Below are experts of layer 3 (counted from 0) of a mixture-of-experts language model. Rows are named router (the router's row for the expert), gate (a neuron's input weights, with its number), up (a neuron's input weights, with its number), down (a neuron's output weights, with its number) and show model dimensions 0-95. Each number is 500 + 25 x the weight over its row's rms, rounded and kept within 0 to 999. Numbers have three digits each.
After each expert's rows: "comes before" lists some tokens at least twice as common just after its tokens as in all text. This comes from a sample of Wikipedia text that the model never trained on. Tokens count by the router's weight.

# expert 0
router:493475521495494479506468507498467467493470469499517474473525467474536480511490508496512485485499567456460530480511464486502492483488495536502513465508513465467456494487499472518453484440483520474528540492527453512516485516515470496519499509527537456511497482538528460511528522531506486477
gate6:483480513475518516474495535465492496511468484525462505497476499456539521466459502483505485521498543512493481509503496416526513496498479488464480461545528532523466491475499508476500471486514483509487504536501516454512512513561489526495452477499492491478487535471478476505465543480493467516
up6:534519503516556506502513474535491459471513506493484486507489466527565528490468497494498505515517542510474481507552506503533523503517499527530518508514464511501495494494497503492511470457511493502489502510544457501490505555447454525466487533466496492509478517523487508505503478453565477466
down6:479480459556532484485509479505538528501520508499470478521531495475480493522493490501495471525454484493539513515503498488519515459542533498445460497492492533470502489519503584496540535527545477491471476526513522502470512498517513512502522506461479501497498479516510516517477500499539491444
gate7:529441466486464493528538524505472484497483457502515507481527481495525514519462521490561508518498501497480505511520510491488494538494498530489473430460550476530484482462462527509455475516487528499532476562513501509495491509467461507511482505476526491471467526500479513510515511483499491482
up7:523518513492537536501457489513507508492481537546477528535496461471478492505544497494534501440511486467477515508444491531520498444507491523526528522504498491511467498496554499502516514462490469495510522497473497453490540505487537480481465494491496474485480522508536525508524547520506540519
down7:479489479516477444535510482520506510507514515544515496503469565482490512484514472544485518513533486448522518468499499513543501515447492520515529529510479481534484495531538507508486544524487506457465479525483528484538523478503511521452503463502486528521535476520509520497477499538509534506
gate8:512488533479521493502488533537486493456517523521507512500482480485484504499486531502538532510478517509530507467461508444504472489483479472560497503527504496539496440524504482532583508491501522487478495504488525469527471525518473528496493535478475477472522544492492482451518517531515505511
up8:476477496502518535530533513473491489530491482526484507538502509507510445517469444528462520508434457520466505501543511536555508506506444507446539497540521491481507509505518475499507493517464500482510503474487491507467510483495491446518493536483528479521499493513488520507516509485489460474
down8:559506514477522513486483521507498503504503488490502501473462530552486516509485509522491511487497506496506495520481507556489506494547532499508528511483510466457483479499498471516507497461557503549484558505521520471498439465503529495510510494530478570539478467514496473511480454482493481478
gate9:484499499507468526519507556512443489458510526525491463562480479478461500500522493533493521509502496526480504479511497497485514475511469532482470474534494506534467514517531523504521484506508518517514538529517484515438496488501508533491453562508493485475522474467497493499506521511432475514
up9:491506508484514555460517479448500523451511504470472507511515490479522514538526491451491502447512531461486488472489486496499525475474508479480475497502568485503529497542525503512528483489479453519532502477494521507475488487519522430512488494502532517486485501509459477548509479528489482493
down9:522509483468467476486480497493532510536488461488465525548503498546506502503486512492490521523481518504530551491497506485528466471479497500543487508512479505471507499471492470499486488545454498504453454494517484555463486515512499402493475480476489497472518503475492516499467519527501475500
comes before: "\n", "|", "-", "==", "The", " The"

# expert 5
router:498483530505511498504457513513488482471530475489535513484553506508500495509542457499489499487452542530548462521505520476530525503568524436516491493493545483481526502472497480517436498520491445476502498503480546499532475477504484488507509482512498517498497477492524490480523522492541491496
gate0:466507504498503482430486549479523493479524494494541444463538486480516526494503482463549517492513492520513530511514479532528489486511519516467523528512497517534492517473519534488546475523494502452473519518487544484482506468530498477524473486446494493495502518541540501503541483505506525492
up0:534560487506482502458471505508546489497484520470510536529508460498467457507464520457551477505528537506482504505487485480529451511510481472459489511462495478501518498525512473523489476488492485527509499493493455514514485489557484525482492561522509479534519521489461488509481517482530524505
down0:509512497513495528522526525478482540485509480492513531539495515488454487510488522510491522496474469505502488496528457470512544460468529528465475453505546527511503495478509490514501490475543502530513537489485502550473477534509514491507494552479468528484481513504492537505551468526472562482
gate1:447456520512477488532475542499482506476498487501481541538531518471477494499487492468519498515484512502536489504519510491476457516484517489520517514514502538435523530455501484548526480512529473486501491576486485495520465494510450482477488467470527516478520505507497539494523528507491477531
up1:502544518494457480482507505537465490523526522471515531496446496482575483497507473550531507510474481463499516533507504506531537501483472490522490462469510459549471508510471508504498500537523497514509482487521542505432503478496510506545505503492513504490525468470476462497476506510523487489
down1:489471547453501525503477510499506493537462511511533519548482539520486501523464495509539501514474507459531477548510467510534500501483510496496553509476474488466498497542481464498493513498511499475504502466484520494527462460487481446478502513525496556498509541541501525514519480485489456481
gate2:513522517510523498498485507437462491516491493509499516516488485473464488525453484502495523494501456519540483493482453453454511477471449488509530493509497503475494470498524509516456494501496472507497498528528539518456502518477528521447515517488439521487477523461531523462482516481504498547
up2:475538491511531477486526533509520488505465520465479498504473494526516500481520488488504545520478498539461535450526483446494497507553515467491466513547490555519524509545490528510507472514512500512536504504438498505534516460525495502479487506458497509479486485484491473534506512470497508547
down2:535503512555542482493495526503516514465514495516477474479502450514527503496496500503496537521510524540555528527482505509470527548509483457518471506480496482484542497509480519485506506509522502491512443471504497507488542504525436523493503490517515480479429476466466485523484491458515513484
gate3:473457492485506503476505506506462520466518540447519509500575501475504509511475475519466516463485454518499480458508503529495498505496521523510508500540527488515475552542540460498524462535541464494460492507471524514559493504490508483518490487522469470482487498519485507477486484514519502517
up3:474516477492476518504491511523473490486508484521520519501476506510465468499511522494513529488534532478515505573484512482520541469470473483463535502470464550461482491486473493507494460476490569484468537529487502461461473506462507516477502484471555504495490492488515473480520534480479506521
down3:476461504518498475467516488503490466484477489523548517475490475498505474539495491489530445476460531502530481484504523518480482516521540556471506525501498557501500529475520524527526502442485503501520529491500533480502508465467505520508519497548478527504487562515534497494513517504523550500
comes before: " ", "\n", " 0", " 1", " 2", " 3"

# expert 11
router:499470479430505513520537502472535495484542492475435512518478497527490510482493500490487493480493466499481515509480507483524495495555518510512473531451460519448479480512506537469537453483510473463517511547514470496520488531512486481508498490502541475473528506473487508503554522481496487505
gate0:486419462476516515484506539518529493496483499519492536473456491553490532503471487479509507484490515464506519468511542502525509489528465501519506506527516501484458467496518506512529521501475469511485526492492569533494515546502493501572496512507489529499468497490504518539517512505491529463
up0:517480512500486497509501476497504498511523487502450426463475469515521484482501488566477550471520473527511486520464471561519502506492470541518484483506473493467539526538481495516561501498520502483512494480509440498510497500449516498483491488520489509474505512498546508475522514519511499529
down0:485564493476487500485495487496441456490487470475523515522502484527433508491493510514487513480494507480470510460527484532470521457492533480499491528472465527554483497500508498543476501460484541507482503509527517468521458481548498522509535480501492529494500566506488507498494495517511524523
gate1:518509486495517537502517500498515522517549518486445515529483481497507529531454477460529545491547537509505489532534525527498528530492516514512550500536475517476493498475497510527505429516548493512477469491506511506510521523485505458505484517524496523487524492463472528484439536499498506507
up1:480464533536466508529464490482559495507481483463537524492489492493472498464502490520454511497473470465512504501485534522498488511454477505490479461478475463489486520511520552513462509522543485532475502499472505490449530491493480531506492496515537469485511502485492518528523485437516457511
down1:504496539498487503508455499453500483492498534513530470518462503514545527487444484491493516485540488527511504547521474530487540490484508511507502494520444479522484506492474530488483498501509473513481488496469492454528474502484538509523505504522503505503546514500482547498573519536440524519
gate2:508481496529492502466446509544505511477497516540488499528501534519418465512490502526501498493510493502514562516516475548521492513521490490505469474506527521485474480544518481477498519532531499506458517485510469507453518516486465545491525486520498517513487537526463519486529538478490489464
up2:525492515502515503507515517473509523493534496462495480536563507505491516485537463470514517470482523497518458484463496523507470442473510498512469527490532462505515522485485542521481481455481470468486514469493556501562483501523530488497481482486537496509499497519511513516448465511504546513
down2:510487552496483483454522455540519511589509531480567456451454500489526491495541505520497514477522480487513508516499474503503518540504479498499486491510509503464518460503446504503492515502499517498449501504470480483468510510481489515476513496491493479524474503514507508498488500488529477557
gate3:505485486503477485479500495484504507539517501459497491485520504458513501503421468503464515566457497497518527489513465532477539527510485472536518502522495493476474506514482501522515489529475556495489470525472510469486504490471489461544478554519480524493521548505516498490493500466538515529
up3:503520490484561497531488540495496527503542519548486444502466514529504505498515484465510510479545529475502482466472505485509475454497486509467484435490518466501497498506498512499484535491475475492487547551529516500506478509510534509504505541557497499534513512515487489515490549544484497473
down3:492449529574468507492445496515503490479427507479540468485491463472530455535474502497522469536498507482496518512528487449501511484478475494502521487502461499500493522489507493512484520511465463506494540483468530526519537534499489507459503504490466503500505482486520502518482497482537529522
comes before: ",", " of", ".", " and", " in", ":"

# expert 6
router:496492459499496502480503474472462497565446471508520523471467505484509505521501584525527507506530497535489491495488483520458458524531502476478484517488446505515498507514488536471528548518510497533491474506502484498529470470501493498445514479514491472518495499496475529514449496503498491474
gate6:548515523516510511481493490546509515519528449537531536504478488486492504509464508511510487493510508536499504536477472496517533500513492499494496463463497517567487570529497527501498506514525492492517497556520477487532481501545489546451477486527472475475512457504502536524469482496497484473
up6:502522479518533513517491458506449502457514501483476505518467520471533500502506506492554532456528500508485487475545546535497494486518530465540512511528518517501480514501449490500525471511511491494513495492509488528531511544484526524504445478544517506569489505462474523533489503485496532510
down6:454462495490515495431510503502525477471529486464522486526515493481501511511531529483527515469460535482495501483503480490510480489524490531485528523453516512458497494469494525549517522527561492497494530527526524442509456493508494490501503498504453540493530505549523515508499473519516526524
gate7:520510473509517505455501527506538520486492488481570516463493455494499468539488500502518520505544540480441497514541451474469515487514521497494524480539491506473511430521477506483523529513511471523528517560459475489515495497477529490490512487502524491491502495489484536474501495491534484492
up7:460502534491485451484486506494511498507585510527484493491501516459523516488520529502494515483511487567530490455474504527526520467513474488488512537488531490477472510496525510493474508465482537489496517496512509488476480533525473502467493529494523452463445516518548494516505535494494538482
down7:484542509491502489522487486495480514500461493480500437494442515498523498511532504475463528515485479499498475489508529530463494498534519498490517467541484494499454521470543483507525475522491507510491514508485486434514477498457452498458507488493499509462483525460496520502479507454516431471
gate8:523481511502528491513564520512480492493507494491507552489501531484479504544433534462523479549528519527480494504538470466520481447451507473504511539525475520521475502506500528492566476493507466506512484511486507513501524514482457507537457489538504511515533515498483501496491505518517481502
up8:473457508514485515496523485479489515500508449468499531495478506498490480497514507539487525460507466514487465503502469475543454510524478493489505481518503494469486484483504493476496511510533460536477465529540498530475519441521528481474490489550554538487505487489464445508484504495531539459
down8:509490484486514458480481508483512532493480552469506500525522478504496526490515494487514459450538516461510488509475533558491492475495516491551548464516497477539550517504480505507507489524501466498489506464524545554477525468537477526502473461483529504506515505516498500497483469549510475482
gate9:489540503516515514509505518481466519502462505477492509519523539470496517486498521499542519552522482533514531448517448496515464557491493504477474438481533502500527514507501520501537512520504463517494492529496485548468484502449535494526458508518520481509528498491465529516485471484487528464
up9:474511489550540536473460511514472525460529478535477466494546504500511466497470503471474555506504518529474521497456502527498477459481485508522489522525467531541475465478475526521490479497509536535505489499556474492515511525480496531496529529475526505471505513485498488480465536523496507496
down9:525504506514462506551429456558509538501471437472470507519542493540503522483512503512491484487482521501528515491514478508514558497493515482533482489486498483496506496541531500516496516485517485494540482470524473531468485493459536477487520501494521530511493511522492470514512449498527500466
comes before: " |", ",", ".", ":", "ly", "–"

# expert 4
router:449497532512518494431470465497555479482511516477526487466490489537454525499517502511497486480484545509551537491519520499530540504535511492475511484465504486476508513520524538515516528486491546486482504533476555500507513478480483515470514511489496512528480492531503522505469495526492519559
gate6:474439524473495498471507471496513514457502513503513530495467499474484514485520500474493519484539530497495511473474496542452498509512480491513451475507496534514495498478521492424483473474472470451512527496497533482473512470526516502471467509483448473468487523516508520457510506551491496470
up6:504493505464564464533519515526543519503493488527518486488507491493512480520488465525499434516494467518475498495518499531527521441469474501474509470497508499494524522483546551512537482494480473488517523503447504533544494512473505498510491451499503519489481510459490526527534524544521496507
down6:511530490552498464507497508514536505525501491505428551528518460469450489504516506502481517529514518562483523485487531524513457479511476514507502492492453480519501525461461505530449470487491507510508491497519496527532510505505509495514536497491549491500443507520529490495459515494497535492
gate7:498454483489486466427458517511476557495500518513515488482458486466535468513491480453491511484509478508496515512499515455437496499517443511512534496523511456501488509471490471497515479507500497492485495497487476542465478473502480520502498498480494540480484529499496580496482492476499484507
up7:503496485489490523520546512487498459481519508520483473511513493521478481521539468527512507500523494492499488470505555505509461524475478517555510473489508537496473507493473546487447523551539534491485487525477540505515528501475531517477512527502500462494452490507457443546517501495489491461
down7:484558500514491505545445495490501471504472524469498486468491491515505466460519494518492484480485510527475500521514479540526536521484527530481492438528523540533496487515513521496482500451531529547494466520549523514511479511514491510496510524496474473494478506543468485510544483546478520485
gate8:481492506469474512496552474470537553443513500492546452508506504445468533490498504456500502484508509486511497451505518476477488481490477492493496503517509514499463536540492489489516438480543489493510446478499525508509470473493525514502491497498527480464539492506494551498510543493512469507
up8:507497495565538497529503468500501513474488500527469490539517537512464508509498530532511483492498514486510534527526548500507506544528492512509470466441473544472524553529502522492498494539521484489505503524511473490498489521546485473490527466507458493500546465494487488526518489548505482465
down8:485500459518489527480472512455456488517458509554511536476496505526471506522467501462504491501490514526520515504506458467512475486479512512480521523531519500485508444507519497529491500469495436479570464510493465528485493491476514507494454470495539513497517520474478500469451500507507510529
gate9:503471502530486553508535549442491464497530526474521496505500506471505489503479509493449502482494478502513518469500506538491482528524517524524564513467526506502500511450505548520509493523490493498501523530499543516513509500484503494533464568508492491475530503455504511556482523488478472497
up9:449513494502509516483521476535483504497493508522482498534540522472525536495498504541460503536509487495504480542536497485523485488551503503490479535539510521458480484516530476508510492510507552526508499526500546464495549498489483492521529497459514531484472501523447506549469506513518561508
down9:493498507522501489520475518492487523476514484482486520520513529473509537523440469566523550477499489500517517524543491494527481560495525483518484578482478482500496511525547503521495494510485491478502494517537517463508507511480488493514501467513520533506480446467473518466516508454476501470
comes before: " the", " a", " to", " by", " in", " his"